{"n_layer": 13, "d_model": 192, "n_experts": 128, "experts_per_token": 8, "d_expert": 48, "d_shared_expert": 0, "activation": "geglu", "moe_layers": [0, 1, 2, 3, 4, 5, 6, 7, 8, 9, 10, 11, 12], "router_score": "softmax", "normalize_top_k": true, "routed_scale": 1.0, "balance_loss": 0.0025, "balance_bias": true, "router_z_loss": 0.001, "n_groups": 8, "groups_per_token": 3, "init_std_router": 0.0162, "lr_router": 0.000669, "n_head": 6, "n_kv_head": 6, "head_dim": 32, "vocab_size": 19607, "norm": "rmsnorm", "norm_place": "peri", "norm_eps": 1e-05, "positions": "rope", "rope_base": 10000.0, "rope_fraction": 1.0, "qk_norm": false, "attn_scale": 0.177, "tie_embeddings": true, "parallel_block": false, "extras": ["capped logits"], "init": "normal", "init_std_qkv": 0.0312, "init_std_o": 0.00612, "init_std_up": 0.0312, "init_std_down": 0.00306, "optimizer": "adamw", "lr": 0.00241, "beta1": 0.95, "beta2": 0.98, "weight_decay": 0.09, "lr_head": 0.0122, "grad_clip": 1.0, "warmup_steps": 511, "schedule": "wsd", "decay_fraction": 0.385, "decay_shape": "linear", "final_lr_fraction": 0.05, "batch_tokens": 65536, "seq_len": 1024, "doc_mask": false, "train_tokens": 258400000, "steps": 3943, "dataset": "wikipedia_en"}
Below are experts of layer 9 (counted from 0) of a mixture-of-experts language model. Rows are named gate (a neuron's input weights, with its number), up (a neuron's input weights, with its number) and show model dimensions 0-191. Each number is 500 + 50 x the weight over its row's rms, rounded and kept within 0 to 999. Numbers have three digits each.
Before each expert's rows: a language model's description of what the expert responds to. This comes from a sample of Wikipedia text that the model never trained on.

# expert 19
It responds to: Adjectives and nouns right after a or an, mostly about songs, films and characters, e.g. mysterious, powerful, new, original.
gate0:438503512506516511411487519545468406518339547486518465473574424516511418471495495425412486472560590467513647530415531444518540528534555519511425497577502461521509469464511514515477448555519565402559478561468463544506528491495494444439564505538506555495471483500550480520539524501513499553473381475541516390476572367435497459496514538484448434430461463488572476494387425548484536562495549528514477457536550474515483534481476420518583521464518532540554456498524455551541468431435494470552495429575500586389504445438513484546555426526589467573379509540465511551535471442517421542
up0:472585500445530479497507478532498583557605527434414551441488464502513536479555421561528472503481512464562423594570559573476501548470429467443593457509465466493419515457472408474469444382514469496469533491421546491514516480483501532546450419524453409485432549495508515524487499537547464504495580499583446507564472472426458526535559513445535565573543442478388425530489459467503519492557577540478472528508493485545444498448473532447539549461511537548552507522550546484477537661496550467502520473507478430578451541587566481689483470478562619469580477527536479476604478547536504467
gate1:485515476522477508505457472514517556505461500533457511566465619394457523488500625457589505426480548530465519351555527552526520557425554579473530418530583447481488473500481517500558475520506459527507534528529501439453522541520504436453510533496438481458539364520541546453616496559485436522603508371501567515532522601555511501506553448543462467462554458493500523495480496481580436461488592473555472581446594565498460388459451463506512501502495452530444548422553431546495406383523545487513567547572424513508538492477510524458566465410431414476412485494483496541440495526517495562
up1:515478505547414530534473443487550558540503506550467505566431585499482491479448600513623509444479504558500497421557556516525582566465517562416516443551530474521525455471429488566468435577434404499482587536510599431471554549509514457479473511502474424480606416468532499483563521511533388473563528456494534484469472603566483506475544490525496466528591471551471577471528514521566418490527526465622473612461619542507455449441475430470468543481544438468500537447542413488441389348472526477525522507538467521516584478471504500538482475394443469474445484494488450494456536488549458552

# expert 22
It responds to: Century-and-decade pieces beginning a year, such as 199, 201, 185, often after an opening parenthesis, dash or table pipe.
gate0:564493579542475455489507465504472389460518536451380592476466491564526462563427464462415464483530467474581437414509466525577553475638518581584544505490517501518483468500547497541427450496593494523468518489413404524642423427491472485505497485515506550518439423473514514493519531526549396496491445470517558505450473486416589562485473515557504561525451497455548396568564471511481419474461474516451557498456542496521461486479521517555483445518402394599436388461544488542502520446504470499542532594489514513470519487523464519462538465480520421540554546420461525592479580494598458467
up0:592487569536484458474467462502468469423520541445452574507418508583559488505453506481447518498499426443538385428543517487555486494655534540602570480522509475501477488497592477558408449471626504557456467486496421540558456474509463476509469517519489579515435448507535484517536551573572411436531504490444576564461475521426578569509506411522498501531460497463552454516624461514547386490454525535492520472440505505544523468457535472553463451457395458547453368515520537538487489446471536493519556565489486500461474494468493499481500459475538454602573542411504501569527651554562451476
gate1:445523408509525592502526419469448466463539454540431467522535456520503492505503452453563525541513540503478487516476384492437505516528560529521490548468536411527511468601447514533387499408466508504620506567482431589620486454482569516479516500448542491486554405528509460485462536548519375529483475498496499479482501401480466514481477464425429483430504507525442414487501684532488518496467499473582531550553459457546444494507470567400442517450580389463485570571541586558551503462484337447460494456454437525477538479563465497514498515545537535585504482495423515523487569556502503523
up1:473494490527495566469446454565503466483533439559445518501566477536543543449534476492534487542545560446502496510548404515471497530556518500540535620492515429511452488630551427539360443419495546494586498623497402587582418456413554541517451492530532513471587484534562497454440540490538449439514526544481516571493521447557416496474513415449496426452449491503416434481527608474462503555457444487560527486478515496549443545502541533456436454455510449407500533561573583528452461497530456485527483472476437447460570471523548475547512507635475582567550470506383541550484575475450503534

# expert 26
It responds to: Short vowel-consonant fragments like al, ar, or, el inside rare names and technical words, e.g. Marg-al-ita, Rem-al-oy, resp-ir-atory.
gate0:441628468471380369519427443557510415473466483464561529546480510476511453394547450582569558568564572486480489492500473504444518502525536526502448532362503518554492470509489369509443511497498406474490459491445515525529466510497503511494555566452517601572504540441524506554481535613456341511486517439432484550480512467580519504531499457505479360481491512463463515418496639416505507482431472543437508473471517528517541500494527500476548456529507478463474499500474518530503461561459408534545558451485457558456560515542546418475513518531550452530464493449565521594539577597555459523
up0:486514482548471494467413512599514430571440447536504430521473540484531463432506484533531501504510606514466379496483451560431571423514442539551418483522566534462480522440421493568467511395472396456575522475466576531447438511486551424458474521464513542541422492480474505537538552538548480454502498482479517477497520543519490508559475541503468312534519492513376507505537501520447487613465488542558477469462437584508489495415568458519571472484568533497542458421441397453535387614479450531524534579429511601464446492500475471536515563516512438482451506463531537568525529519568595552
gate1:597448472504518497490497494513430503446455459545543451506456497469492556568493517501500493493500497575500560459423519401513567532508469510539509532482460373427499408529525473546471446456467478504518471476474501489584460492520508472508519386601469486401566378483417451553607532563565472509492524451510501437515430453440428537535543544584520575523448540466474436595496531488496423466540525487452416506428499446598543599581439568493473514422490489517427583422582529448551543425450527472593518552492532460537462521520470432423555523501456433527484504539439457569455405489380467461
up1:561411539551486452460487511512475469493464432530549449544436484564470599538562525487469505557531585551569603514471555437540635564519417478529516487484502469534486531512524488567444409471534447513507533417509498496511515456496555541530465440560485498428527368482440377538574500534593499508526465541492454435522414494444473568546526514504553510528441481420414404496482527476513400493458564494500430494492523488490488595521448501501430483414507514507518621426561469479518622378486561531566465474525520470534480504543523464440606479494455397506425529524504443472486436459421433479

# expert 38
It responds to: Opening capital letters or first syllables of proper names and acronyms, often after a parenthesis or quote, e.g. K(M), Mah, Kal, Dev.
gate1:519479445462473509481506440473489510532475493470583522532562459520530585417446539509491552533465513462457568457481519456559474502381493504479422507556499525488491480431536465514519482530544480469494496525502533441437479518422459488472477448479538499529545614514502500395517520582575574483539563473608430516527596465550452471453560496433461443494564532559496534490372556574512425603466480546484520549496535494473513400567495553525613461459482509472600552468587561536595525601556505520428508463549469458470470407356589508561554427531518483445383504519512517441447509420494451583
up1:559468509480531509489580492528448497526487487461530587525406546500593600585429515510453419497542482437490534470472477594424473562448534508474555470420575478503446486465547465500537554446487507466499525585434516513482480564467467573422414511581509528492471516572495570456582404524518539550488502456411514474481582489492513396555519524443364522482479423512570493381489504448518440392494517648569484457506498378446490363537461469505508473477511525607536452540469479524431549530469526424529496581516516452500561536500405450561480461516472530514493473540540558497469513536469461558
gate2:569537492497474546589449486485457509353517558557586465542552472516468562568505625549423539433486576515512434539527548495449525400484529477499497520563529492447513484512492534452476545511432516537521500589472441470491494510552473468550444448502514498462430426560510475526512451482447485512415491493515557551534463493529509444434529533453569492515540449514530465544413517417451486455518534576566463453499516454576379470492552495587424468565535533527382570498670503477556468455441498620412447469478533555466533563500517493422540448535563487516493564400503481448470467466469499366
up2:455513450562578487490509450520531532569501504480493521485526550536522468462579459483602443548483426533476571522443470460501480529472459494433422501426431533519519464439497506511562477577442508446466460407505534486497490529455567488427497518440504411647557566420482463528442617494593465490569491499536467380462495503508433506500422471567424503515456508554486510470518530494574536557503529544450528539533497540499604507578464523458576540428489441488545472443317565466505539621622519511590537496488437521494433419473439516509414457457500499452474474573524506495493456538493457607

# expert 18
It responds to: First pieces of surnames or given names after a first name, such as Fr(ampton), St(ich), Pr(att), plus abbreviations Jr, Dr.
gate0:463439535533482596458476489532556376524426472482333496547532584475397525546516583506598502526483534648587461553467426493555505471537517490506541436612554521532414500472444512500458600414537487478440587490439545502392476444523522516538513569496426500494501487559402476469498457564531523461495484441524549545449472563465507488529485507454553520489475516542474454615525480489429546545417567549478478502507559541533441454533566491496468537423521543520467449452599414584510468584474499457496504546558556453481488511487464471588542455514449523439513558497542507518434527476502597539
up0:388480526504485527508532516444508494471457534449516522489489551462432413571526519470608503538546501681558476541508505468551506502533502508580521555545511515502466477423486529526542528452448498514397509492443448484462422471460493593552507551580451548506432516500441525370496455565525553507503488421486453577457458605454474547465547539406537454431517500514441514657522566518527495553472599575591501555488509566595499411598514497587490562530473491475512528559570438520491483585455510507501440527463491444431492560556555561494545505453468546474552532580500579476418486527546543515
gate1:521484485470379522486522466559528429533500480441534433482469520381435428538524567523523405505452568490494452403408575451548466534495496610442462498481591533499541449536499425513462551477508419470462356509494539540521559541484473465495583453445593482524526462470483483596486498491506490529501520553477451571476453489441483478495505509541522454486544468455522412573482582404513419451519610588450486573454532465499473555438455428433510488403481443470560529489422500564462581550520451445510474515473458591464608458553578551517405535444463544531535489526513426553581469498555515503
up1:444492486571493506464511467502488452570452546459495426435401505470481462422525522528453456502413535678479498526485456496441632507475605541465478469422589541421591529401468474477478588553493440504485464520504563462548418440482499451565576503478489484651531494462493509470437598474464456547483538460499418562460517480494486435486488569530523471451384462459474473497502460566483528472470526510414474477480562518463431518469527500473486449540428471444532513541472535485471488596449435507461476490504520593467668448538522482469393568473562520548549471502453475546553465562534468500

# expert 27
It responds to: Nationality and ethnic adjectives after a or in, such as American, German, Mexican, Greek; also decade pieces like 200, 192.
gate0:450498490508528530520457582394449496512484518442464459506528547482470515579502497370471466453451480538568644473514490463521600562510474538504458580484471424484566468532588487474474430553491555471478470563452505483545476484526654559504541397482446524444494445420446413682489476540484517492527443489469526564514485516492531495450492494528536590536462540525485501517497503570463455404463420560539478437432465558534601450543514556532489508456484571485492476496577424547467521523585564511519506474498529522449497515522461564427553526480482553512445480540593510343495517547560396481
up0:534490526526393420497475476534480445521435507486429533426459491447469518481492471510472442572516575389539523514443507548430406467430544457561507443405480467588459556456511391518561473533494500458387461364511457573452482416548534502509494462480531496523498597519528547529522505529469505534473460524393504358542583469578462542494463577489444505484478446537496527448507491543503380501520469554441479514505505457500564510449568528503482403491523507527504541522456540515550462425492450510442526573507443490474476394482485448463425526471481635525466522508449482584488573487518670542
gate1:428475446357516471483559546527504518393511502459557541559442488465437507510511487513459471538474441528484537578555581565491495552524498524527484532473476493498549538501475476492540461449425504545546448532501498580483473495420392394432547550563441487418500438490496481602551419424420519530431471491507522461458493499421464516410466507493459494565534536571413485500432464518525569467479494454512496392497491486448475395448529512468489483411569515427552540462443501519534451485499500406504365383446451530570411593541504476540486501466573453445452411390554516584492489528448430514
up1:501538530570498441481449463535472478595545491465398471386586471548476541485474536507484495465466570486480525455464524480535517401392550488460475475499495478506398420449532506565501534478493502483486554517532443472513516493569456566548451499409647484505446529494546436424455593524554512494524556537421415494550630592579537490628493460520564549474515477486559445497512519509452516521487531477529470530498580519533597535596532525520497488563476481464485500474532522448467582507453538518439590644569430485464545439478473572405496478575464480417498570602482461423442493514471544513

# expert 43
It responds to: The and possessive determiners (its, their, his) after prepositions, as in member of the, across the country, for the Bruins.
gate0:542466450434544424457500568474354562469374503590476512485441430487445478553507482547408576441505550480600477500461573382464490444508450448517534553510469523477444583518476516525565456507529481423490513489446528449515562477466519503500500528512460564434508514486458476500532495454374532515463514511469510456489497512563569556435423488484449514537494528438508568411602563517538594491467512523507533472489486417461463509476487499411451536488428411468540560530485593472464444414504533450514414506491471536415505389380498528558527464567542596485509414417537550459512449423525460432
up0:569471496430544517493426515545490594517489510586509582494415469565473447557493467523341538515454494555548384486485549554491491496539487419485522548520452512485479521494487529528586481506522483460487500495424538506472523423445529508548510498543390489489550466439491544460519471510417584574455575482466471446441507454582572512421446505499413456498547472505502467479522632524530546510432541486489521504491515424407406446430506478353480519590512467433555613529458592426512464405465498515544438519543531473445570419475487542574516503598446489520473480497514493474555430382548484489
gate1:559485477488656571465475462471519490476492655498505520512526461495476473490464483452475495457380461587514478412545546491482535501518530420503494560515545464519468390434556577521572575519439516444440443648444568583476499446489452521455502466484414483424408430543510485479476551560501495499541479397522506545450469475518514457528514534526407501418495516638551411430507562529490474513511530480426471467505556508497464524563503449488552526487494475534557521451507589558485561479494505431515585489557456453468572521561504485557495564520497468615360475478516517469421577458516521469
up1:536497516499594527558509540469542596432455616502474489535582377541503478563539458461453497496405465553479535392536577515448546521559481420447521543512482487507428408496574535454494456463444524415513542507537577575476486518465578476486469463547414488490409403550497500506433544574505547479540460423429550485403448428447526465477516429510396451571468514600524436442526503449457527473484534500443445478460517575438570458538499462494440506546594524500465507496476570537459575492512537509521471459550491429445595547525513541544512528576498438638410438480539522457441488467523524491

# expert 39
It responds to: The word the after prepositions, and colons after infobox labels or in times, as in Released:, Opened:, 3:46.
gate0:560449503489485599581554547514538536436537587458467405518554457536531427430506540509554508582426503468470486486469496533507425527451519442499577447516558404477475511459534507364496595487546495513600531582499392403486540436546451498520471479522424390549498532516531497418452591545581554522520484443504418492459518486496357473434528511500550518531585497575503499526543482445465525458573592614530480508524519516517498495496498508473433502518500492568538526486514482512456407403542425480467410558498495518411516478480483522417466508556575592573510482430452482547498509400461506542
up0:510551502512456584536569530513530482450544503411508496486545497579558455446469514514548448553431482454552458532489432555592423420428457414504539453500585416501470487512520460410436585548502427516581532552516452455501477410510477469511436531488525468544565501517528497460474650572596513552520435470554443524448471453496380492390534518516458540515491519483456502508556468477437535507542537553643516474557525540508477518517477547476393461504531513602509588406491484493446433529551470547414428546453553466401583501468512467451522473500558510482550561482437481516573506395482450554
gate1:568466474462478519448503525474516499451458445509468453546431475496482466516522504498512510482586441513401482369451595576485414501505521454487463485440611502515502485459519533486547445399607503497572536608527516474470537623462535496456486449536414605541478507550491493392517470539432607514497517470444384461402543556478463452516584508507487525466545561484518526466526442494487427495552607464407485529429503491494450504546439483493409471520524500555415501489499548597594464451485456493524436461423487656437429445529507492441508492552476471513514396495502536551467449540510451513
up1:567431488453490547452496535464520533461521453491502430515432472500467513487535502489513551529550402502430496430467602547565407504514489500531510475434577493523496492494531532554520442465602456501572523600573583496476513613467523450468507464528430596566506490541461514378516501606477572460478507445428423497397528566487437459600610506509508559509561561487509515427495463492484406526517566450385527513444496530545519413551450473492395497509510519512472560491516590591544470475443538499445401490448500605470473442544552472406514480564471509442518416489543479536504425528559432534

# expert 40
It responds to: The space token before a year or date number, after month names or in, to, circa, as in Born and Died lines.
gate0:593466512481611556529499575527500449537487503457443503388539506523505504393555461445432542508480534546458455526516527504507501412584473531437578506555567518518431455453502443500519479488505480476425498470472479436523468429549437562652548475385435484560491508529440501567437481446583470511420537499579475489517433540448478506534518517517561473542411485484506487505534554424487482501447549574468469476501498474585525457525504495581483503594455477512398567410586520480421412480483496524521514473429386530415449408555529544445463583462472532515514489359494562517530572490590470489
up0:534387511551606511503473566540479491519483479456452539365498507556493508475530483520487546493545540541425461539515528501498488487572462509500524463559577526522441477499503493528548454466500470612437469502457501429491560504572496527516595474447497484621499575465417458567427496441534464509472574497559474492526400556518462494544544414467642486534534435483463503464512565435488404452512530591433478537481475539571552412529531457651511536528432447581460492417509551469521439502493543587467487465404457552465452403564539517447541546506461478425515488390551576543580551495523476478
gate1:518528498475463576459520493490518451500480491445362502490450442505593559533477549489529546448409526583492516459424509483523486448488582431487578403485476434486515522558498524493503535520472479528485474497450508454433451460507434540460484528366476537529483448502496432453466489484509538494531429472486519393462440534429528443488519490464534466499436500498490478537541454467588476493579513543496478466578489489483549488449585493508604622532522497498521545461494438486592542474486374504644508473500450497381572496531498516577417538543609409474426507496566365410487395606500451493
up1:476459515455509404484481502546417493532461471507586557487547511501461550480608477444498514541519447448489512514537467532537454611543482494502466583546555547456464463445464409500485410460499483474525581562515460553592519512496534487474567477580479398504491518542441577479456558540474527544480506618499461543602558429555506577500491530494526563435549520468482479471445515503474513470532497481535519598461457472543534557555449587464438377498425506458490510520547457483521469470513516519352537572560536495587425559455601552480528532409404610540621518490517519510555489363531480468

# expert 20
It responds to: Number tokens for counts, attendances, money, populations and scores, often the leading digits of large numbers in tables, e.g. 21,859.
gate0:503483483522505487500562423585526551403459501489468484524488421516469457429483503455527567536484507472512497527540538570385445487490509544554499410540359504495448538478532499404462547378366459467535553471492468494497505496527450424559536509483468453535428496509526512537585497522482527446546479452512493470473472466516459546422484548585642499472675490504439539521530541555510424509497475541478488533590546442610520493500530490444469509500510531521531422544453487506511377475362478501515500480490519513497478530444554442483462590407621556457444496556387447484581525480518473469
up0:518507512506489484424565435595570528477477497542496539531507393585476418422514512488513524564538531472533502554542561546469437456454465498528551444516355512477447491463517488482385570444394487490494566481496475499480471480500415456537528457563472529496404461566565555503533465576498525473547513443510435485448488485593419564457497575492551483568642456483496542462510544467464460515502478513460476499690531419568490520446560462459473494479549538496528449560467510461479444509445535480557511535539513453493479522496587436510400544391588570445435498579464490482611554436541495483
gate1:439512470435525583519463507464499533456437526514370491486606502554464541601480499450468434529461401551468503444524504464527554510549538525451497600482549512424461430536559502496499541458481535454623522546512488403512513484439515537533522476460476455440455517437429599543486576483546424553467484539600483448524483554412577402542476476469466447457410524525507516475505525511540516371528528420542494487593508510507575583525500566475437547531518453504595552576435576557502499443351457544533476429482502492489528600575415561543480462450572431536519474484540466496488503485490552486
up1:580508514513510519506513554532494448509508482485545462620486533473525447420534482463482522467505537503518543470497457523489442491440490488450437405448429475506516537492566393468419467590382470457454615446519496574465505491491499479480478493523510569565444507418584600552497434506480503492540484526472494520477565432604507600463431582635535539598523487427516429539561485539400473526427461519460588537420484438444463460525445401485526531506476472483486446454455435535504469493486467482444484551493609472465467492337502522483558566463436554491452466549446476539420476598520441510

# expert 36
It responds to: En dashes in year ranges, spaces and table labels in sports and election tables, such as 1987–88, GK, Votes, Candidate.
gate0:445508442490576597453493515532469536478495493430481452497439521403505499580518483391519506512484443507471486487536496459516320536472598421506513553435485498473608549513500441532474438487530423464474502473476475454533501551565428571378557526493479532536482525482532569503523481601438470554505427559430418376571441462507512574521491544508412551462484433425470473455481426513507469519534468488493453529529592523489489489650496460511565499535528536506479449592504451490586570496522505480516501562561520544442561498495544466477491491471424487467470524532674476445550497466441422452
up0:576455509501492624420528544518535574426484481487565460491535494478495470559560468416523520558593451507496432487442530520563413523493577484509441517449558499491555544498497456464453475511531479466540494513523523391415558522516462488403583521546493520414457489443561611508497455506434468551546423504493425446507506416530438582519470466506525506500488489467502527440425454502509465511568529482545418505511587536568483472642546416523521506535505583523461428602590444556576616477518528413491488555506571521482571549471557434545513459533383471469538506558561469473530394470436455547
gate1:504541488413519605509506502417588527551544485447525449484589413336457569558484477486528505579565520537495502471382467537538402524415505481504484461564469597547577536462518459494445498508400514432488643452544574523443514481527525424509542454511541503560496502581471396423439492505434502474458572519497469489554429451489507536421517416495518504473505489463524453493435563452488441497509522517466498533447486519526487521589515578459446549522597479563464594572510459543454512480482452487572444622526515543467570504483515452485422506478463542458571476535445458461552451556494482406
up1:438490515563490456485528441442635426540492586462531551501474557510479440460407483478536559437470500406497438582559547502528482505505456526559562528490460583492464504504427572475462586488416518485452458487511508518528634491447469511518463518406543538464492512471536554482497539471566506490520534577550394422424444540553427477511400451556485529570399501464494463530491494536475480489484488423540573457459512454473544313486514413457592542558488485503500416504451515426535488487556437449536424509547525451614514495477539481498394494353528441491488452512452525513534502543489512491

# expert 32
It responds to: Pipe separators, line-ending pipes and symbols like +, %, °, ′ inside sports results and stats tables, e.g. 5 | +4.
gate0:577502502525421502547516502482462460503482387490484519458394537473459542516589537493469503498488472490552521529523455508507453512412510396464464516522470537587521553498561533509586480441396488445478492495484592476467549551540460493577452519621554539480462450468479452557593476546477555388501540522490465544479547447503516479557525514557422555476546571528422468418476512535599599531469619519482548451511477456429530420497506600521344472439528634476445516478509533415554445516511523486531544450506449539510517500415525469442536463546519605437527514542415536386510472447520493508
up0:506480461557422460548542338467488582509510466557557448431469500494437495497537588534532568644456473530551514534475447440456431473438493429447515507474487532544514588509563472508597497507486554407512525492564586421437519645429469527467568507599507462529573495494521498524560403496476506488443575555536508523483554449548422459478464467583492566485616530520511650444491592486558559539479531451508465503480525520470588492518550536466417532432540558520472522524478512395526445522500519535491503487460461484442543529437448473414520522519565575514555525496459486475425437500501486482
gate1:395496428490501524440537500504539565498457543493371533444488473423417585508496475558523458485567496358489463487528519511492530613434488543507492524533517567451481466557446457498461467497520586512470375527457492487503583490455478507625436534498555470507386506496445471444518508491414483455524539493587492431472450567468493545486509439415520501471502474626542515445537479547524455506488566466333555515463536558429489529500496495536587452478482601492537484455507540429536507483544476465534531507591517554497562403546527524475494435527663500481553568410525473444492518441513500516
up1:436545428529479515467551526553523510541479531426417459544538520493519578451546441542464509459587552386488523512524555498497495517480516516487516539532517524401484500541533498503434504515529490459461414538372518433531488407454535504547398485428481461534333538491522386504566495501512471481472502448565540497499476542466500584473503562364595511474493513570517538432615492525513446494496506540443563517500507578460452474467435480482579471541467610559534518399555539486536477492494490504495570473543519551459563434555509453462556479532573578540485572420490516461530491460651394576

# expert 21
It responds to: Digits and number words used as counts or ordinals, such as 25(th), sixth, seven; also Nominated, Won and Best in award tables.
gate0:483441478516396448506497421467531469500555457496524500498436450435534507554576592511511501485530465499521534523472505482484543472508544574543451488571460462532476499478472459507383536406457497511457398542518507528474443496648460504448560329455531521483459452423429492525567420577420501502434544484544438500502546469513511540449472509577515542596541563482585500459482580504486560553545455583526450576487551499552550472486544509457491488466419480511435560468521537423404428505477471428477639408394443463467499522510423492471536481509639461517497577440499473493555454500523498456
up0:429492537563435488544490452523517521604638512518458573545426536460539520515590557521514502463564481509563526525502567506499521515535480560569439505569503456483493472438447463515481651525365487483474396513439486544451427463684503501462504529477496526537443518445461468534593472501512500534436488516551498517533541539540509646453426547599475472541488562473541526469494596489491494593547522582536507616537512440551522521491516466429408490438430485468420504515548501423434470554486499415465533455435452492538448440517479474483541487552510550420492549490493497472538455472571511560
gate1:557515464496477542501493520394542518444450528559542436434529477514374482486522528572520458534474461547511535457505476590455496515577488451471516522561523539527475509504465431536652492551518574511503455490598522387426597536463463519474559423542508351524526470515419450509478598472439531502597572471470509509474443479546460376477494544561566549486561553575490436528538483462568572478459557548446436469531421593525500542539501506414531482508486495512492538459512609492550470489489548509524437448581491566503493409520387533473424391526507427495501451449500469514492516571469543453
up1:571543514483472502490487545412566540475499477591537501476484425491418448494472489576559467578520487495562572511479440632519478502471489491532517539501554549522449506564433474598583533500503600555517453583569515451444570513497470515486543296529490424571504465553416486513517626507523483529512557481473508485522483473522462339477479537525515527465482553593459446473516561420527539456437591543514447438579497582567528532492584482482544497520519493549472569494489614467543522480495554442489421485595497482488485494515399499508418388542504472521494491500531482528539540513476592505